From a checkpoint of a small mixture-of-experts model trained on Wikipedia.
Size: 13 layers, width 384, vocabulary 11519.
Below are experts of layer 5 (counted from 0) of a mixture-of-experts language model. Rows are named router (the router's row for the expert), gate (a neuron's input weights, with its number), up (a neuron's input weights, with its number) and show model dimensions 256-383. Each number is 200 + 30 x the weight over its row's rms, rounded and kept within 0 to 999.
After each expert's rows: "gets" lists some tokens that make up at least twice as much of what it gets as of all text. This comes from a sample of Wikipedia text that the model never trained on. Tokens count by the router's weight.

# expert 5
router,177,183,244,207,208,229,198,233,169,148,196,207,220,176,171,141,178,230,260,168,244,236,229,189,197,223,255,154,197,200,220,222,178,214,204,211,242,186,222,148,191,149,206,193,187,242,171,189,177,187,245,187,215,192,229,176,204,134,246,215,260,241,232,207,140,208,220,179,249,265,240,273,170,190,164,225,219,215,181,199,230,163,199,198,238,207,174,227,150,226,154,206,191,175,209,213,151,213,180,186,199,221,172,194,185,241,201,247,187,198,225,240,198,207,218,210,198,222,165,167,185,208,187,247,206,236,200,179
gate0,204,231,252,192,191,198,202,208,158,172,269,166,165,188,236,169,198,203,208,222,200,225,209,179,183,156,248,161,206,199,206,157,213,248,212,207,193,159,236,178,198,179,198,209,167,198,194,189,222,167,241,171,190,190,180,256,156,212,186,208,175,194,221,238,204,193,203,209,213,233,173,189,205,196,155,221,188,208,133,190,159,191,219,205,185,182,166,203,196,139,212,151,193,147,195,209,183,231,223,165,156,173,212,209,119,183,198,229,190,171,152,226,164,180,183,235,210,219,192,196,244,171,212,277,295,181,168,217
up0,243,191,200,131,205,236,141,230,188,208,228,190,242,169,205,157,169,189,181,164,205,199,214,235,236,207,208,223,145,220,237,210,226,226,159,218,202,185,190,229,175,165,220,187,224,172,239,194,196,265,200,251,170,199,211,212,143,193,181,200,223,225,209,201,194,219,186,151,224,163,181,213,174,231,220,169,187,157,207,201,180,254,203,163,238,254,286,219,233,148,195,211,193,176,194,161,236,228,215,220,175,151,213,218,191,194,210,228,246,198,222,208,173,187,158,204,230,218,202,181,153,147,211,218,171,215,234,279
gets: " of", " to", " from", " for", "n", " by"

# expert 2
router,178,181,209,212,201,266,228,203,173,165,173,207,205,217,202,177,204,192,195,203,171,220,153,201,194,232,173,229,232,185,231,122,180,173,240,224,187,226,206,182,202,148,180,189,212,182,166,235,175,203,248,180,224,182,132,229,206,220,219,184,237,218,185,170,151,227,197,202,174,239,175,181,189,219,182,179,133,203,209,176,159,194,237,223,208,202,170,153,145,183,201,227,291,193,199,157,257,193,143,218,216,273,245,194,190,234,171,196,209,190,214,191,222,175,208,207,173,223,192,199,194,221,177,257,232,186,196,102
gate0,128,179,196,243,210,234,207,218,227,202,173,194,208,236,155,226,154,265,223,253,198,183,226,278,178,229,213,185,213,200,214,217,186,124,227,194,213,241,193,181,172,225,165,132,204,220,221,203,172,182,156,203,154,172,205,147,197,164,227,227,147,204,152,224,194,225,197,175,126,194,186,233,191,207,185,271,223,225,215,188,209,189,233,178,213,242,233,171,200,167,207,168,229,210,206,180,178,164,137,185,206,187,223,158,218,184,219,175,231,216,200,173,175,169,224,193,248,174,203,187,218,221,233,184,231,216,234,181
up0,154,184,268,236,258,164,265,213,255,194,273,220,193,237,204,280,126,246,183,220,164,152,178,177,211,198,181,271,227,196,172,239,226,201,188,161,202,190,225,164,201,210,216,210,229,258,244,229,201,194,160,209,158,220,246,142,165,247,178,212,230,226,224,191,203,197,194,200,187,202,276,212,161,204,155,228,208,177,252,217,219,202,242,133,234,231,239,212,186,191,205,188,224,188,209,188,179,188,175,212,203,187,248,212,215,228,193,208,243,213,243,223,218,142,194,193,197,175,201,185,155,188,224,189,213,224,199,151
gets: " |", ".", "\n", ";", ":", "5"

# expert 3
router,114,161,206,194,181,219,202,165,214,250,178,231,226,152,159,211,188,254,208,233,178,224,210,199,190,240,219,202,227,182,182,132,183,239,206,196,216,195,211,161,241,178,182,212,240,214,182,248,210,221,184,196,160,180,174,244,225,221,197,192,242,180,207,179,182,264,158,194,229,189,201,257,171,169,202,194,163,248,178,185,193,206,205,194,181,171,189,253,193,217,200,193,220,207,196,223,219,165,150,205,171,211,253,161,183,196,128,179,222,191,217,241,228,174,165,226,215,230,168,215,199,227,148,251,192,234,196,212
gate0,170,193,234,202,203,170,210,237,176,184,182,170,219,183,206,167,187,197,206,157,243,210,203,161,195,231,171,201,235,236,190,150,224,198,249,227,260,196,218,153,200,143,178,177,198,205,218,194,219,207,197,233,183,218,231,190,173,180,225,193,215,250,157,219,275,220,163,219,224,210,208,147,172,163,195,166,210,180,245,234,139,221,182,226,181,177,170,244,184,219,225,222,220,200,213,183,188,191,205,247,200,237,154,223,189,253,216,181,207,204,229,162,233,210,115,211,162,227,179,230,200,227,156,169,208,167,191,216
up0,171,210,198,139,202,170,239,205,161,259,210,207,196,156,185,171,194,172,241,230,238,193,197,213,139,173,257,203,209,233,202,202,181,185,196,160,218,181,245,164,207,181,216,215,186,237,213,217,265,249,216,211,242,164,262,235,136,173,233,177,218,238,210,181,227,180,200,245,221,183,226,175,230,164,198,184,209,204,180,229,185,169,147,176,181,248,205,192,146,210,193,228,249,198,200,157,237,204,207,192,142,237,209,200,201,190,248,215,160,228,267,184,288,203,183,238,155,208,212,256,226,202,175,169,221,188,193,201
gets: " as", "1", " \"", " be", " is", " not"

# expert 0
router,165,200,192,182,173,214,238,213,212,192,221,275,209,202,199,158,194,202,216,207,164,209,130,177,171,241,174,191,219,182,150,200,195,217,199,225,167,206,193,186,254,185,185,202,241,180,251,226,184,240,185,161,189,151,209,237,216,184,254,188,220,227,242,207,201,197,194,136,198,176,206,227,178,173,195,182,166,232,211,178,161,229,225,137,228,195,221,237,224,182,147,164,196,231,219,149,249,143,193,202,177,169,224,155,204,209,205,218,245,162,191,145,129,214,232,152,186,189,168,176,162,246,231,179,168,213,145,182
gate0,220,219,164,281,238,230,193,161,222,152,209,216,234,169,210,203,192,206,188,147,225,198,180,163,226,213,234,152,167,198,191,170,157,233,179,165,197,226,191,169,242,230,170,243,213,241,216,201,194,230,222,169,214,210,196,221,267,177,187,226,193,210,184,193,165,269,166,169,178,234,174,233,161,201,255,163,147,257,224,189,164,179,139,197,231,238,234,205,169,217,208,246,224,170,243,244,198,231,206,203,221,246,196,213,197,226,213,198,211,195,135,210,216,199,168,228,143,215,212,221,199,235,202,207,181,178,262,215
up0,205,208,210,269,210,205,201,183,217,164,188,178,208,227,211,218,186,128,174,184,208,161,222,194,201,269,219,148,179,154,207,201,215,267,221,183,228,180,206,206,175,181,142,195,205,184,183,256,135,185,282,208,206,191,229,163,202,184,174,253,186,181,170,228,234,181,189,225,209,208,177,248,125,154,241,207,160,187,193,192,150,234,138,211,214,211,222,206,160,219,207,230,211,180,229,189,216,231,215,237,179,233,191,206,231,225,241,217,188,205,179,165,133,233,206,178,155,196,205,214,196,176,212,245,185,168,214,215
gets: " the", "s", " The", " that", ")", " his"

# expert 1
router,221,172,217,234,191,227,223,178,231,166,258,234,210,173,208,153,162,218,182,188,210,225,197,224,241,195,229,213,227,166,133,204,244,215,258,257,185,168,204,194,218,208,231,237,186,148,159,195,213,220,195,215,145,238,183,195,211,173,210,180,198,222,209,166,178,215,162,155,217,205,203,226,167,195,227,148,230,217,200,139,238,136,213,126,231,155,159,195,234,161,189,220,232,228,215,159,225,166,203,169,210,231,171,206,212,219,183,260,238,180,247,261,204,226,205,157,160,250,168,228,167,200,203,206,189,171,231,172
gate0,223,206,213,201,231,271,237,197,176,200,212,190,209,159,148,225,190,143,188,183,210,226,228,203,208,191,192,192,248,227,204,233,150,174,240,242,249,243,190,185,206,187,222,191,198,187,159,210,141,223,248,179,155,193,190,247,262,179,202,203,220,230,232,127,226,176,211,206,201,232,224,163,227,189,206,212,194,176,212,169,210,206,161,182,195,228,181,231,174,213,247,243,179,271,183,191,248,200,209,185,219,161,200,158,173,177,196,203,223,150,223,259,198,178,184,211,248,177,180,189,246,192,234,201,149,178,186,184
up0,195,181,186,254,172,170,204,219,165,197,225,187,179,182,203,235,166,163,263,217,137,225,163,217,217,150,215,174,219,209,164,211,215,187,209,241,238,206,201,170,233,189,223,252,218,202,194,206,182,190,234,218,179,154,202,250,234,225,185,195,182,179,191,129,224,167,236,188,228,213,176,214,235,206,208,225,250,251,246,189,174,202,228,146,215,155,194,261,171,163,192,211,172,250,165,152,230,228,180,164,212,214,221,223,179,153,213,211,170,228,178,291,208,179,217,202,240,198,185,180,189,195,179,208,181,169,202,230
gets: " ", "|", " |", "–", "%", ";"

# expert 4
router,221,147,263,195,177,171,225,234,237,174,251,148,243,171,182,204,209,198,238,220,199,170,239,172,122,235,224,175,180,140,196,174,156,197,267,216,177,190,218,215,249,213,212,234,220,202,207,215,206,209,224,188,214,158,206,199,248,161,216,161,175,198,211,179,204,237,203,192,186,148,177,191,157,115,228,153,216,211,181,200,201,182,276,179,222,200,198,183,232,181,145,200,213,251,240,214,179,212,177,214,156,283,140,156,169,195,194,185,162,191,221,179,134,161,255,164,199,176,205,215,194,238,157,166,157,206,188,223
gate0,172,174,164,217,209,207,224,217,193,247,231,190,250,162,154,172,157,221,248,166,225,165,251,202,181,252,218,250,222,219,252,200,140,235,237,192,188,226,226,249,202,225,202,146,176,212,255,216,204,278,175,199,129,195,229,202,179,199,198,226,221,197,216,170,165,188,240,165,252,223,173,189,183,156,229,207,230,227,192,191,213,215,224,178,179,186,167,157,196,197,232,183,134,177,193,212,175,202,241,193,264,256,228,163,215,207,164,217,209,211,191,140,147,216,240,159,237,211,211,188,221,213,257,199,199,232,191,188
up0,206,252,226,212,179,205,218,242,192,267,217,233,187,251,260,251,166,163,223,212,228,192,205,129,184,240,177,221,185,235,229,212,172,197,252,182,215,184,222,138,213,139,179,223,188,214,257,204,200,161,230,184,225,228,195,186,223,184,177,234,185,185,180,170,160,199,166,191,199,216,171,140,179,194,199,190,207,118,197,208,211,220,233,159,192,214,191,178,234,197,208,204,204,195,218,138,158,264,163,226,223,209,161,189,209,248,218,244,228,224,231,147,196,139,202,208,187,151,159,206,224,181,215,164,189,248,186,193
gets: " in", "0", "9", " on", " season", " In"

# expert 7
router,227,204,188,201,178,176,201,238,217,127,246,239,237,193,207,193,200,213,187,220,220,216,191,208,206,180,191,216,226,191,183,203,187,240,228,197,164,183,209,164,228,174,177,193,234,193,196,242,175,243,252,133,167,198,136,223,196,188,203,193,196,233,182,175,216,206,149,224,243,212,230,174,191,159,231,213,195,233,174,192,170,160,234,204,196,158,159,182,214,144,209,179,212,213,228,148,246,199,237,146,183,197,235,226,158,196,174,219,143,167,190,254,176,179,214,136,205,247,192,179,174,204,199,183,180,215,194,191
gate0,219,181,234,198,229,196,213,185,211,180,182,239,252,198,200,214,244,225,193,210,201,142,113,232,206,180,146,236,188,144,205,271,200,180,171,192,234,252,220,174,225,201,155,219,212,200,196,187,201,129,267,170,157,301,233,227,178,258,177,186,229,234,211,173,234,192,190,201,282,211,180,154,214,160,210,188,189,276,240,258,126,138,200,200,161,189,229,192,213,196,164,203,206,208,234,214,182,221,191,220,166,214,198,224,213,225,147,200,191,246,208,222,167,176,178,175,236,165,221,183,190,163,248,204,234,199,186,115
up0,173,178,183,214,226,212,231,199,177,182,184,192,184,204,167,200,198,169,241,200,182,262,212,165,153,210,190,235,171,258,203,199,181,233,173,193,190,141,168,247,137,245,199,164,182,275,139,205,247,228,190,167,223,194,251,212,216,178,255,180,248,136,196,179,243,264,202,211,175,234,194,183,206,243,214,133,251,228,203,224,198,182,156,185,200,169,209,193,208,183,205,219,200,181,233,204,194,221,220,205,191,217,200,159,195,218,182,213,266,205,192,179,236,161,197,251,250,189,223,179,222,161,165,198,193,222,146,239
gets: " a", " an", " A", "er", "el", "A"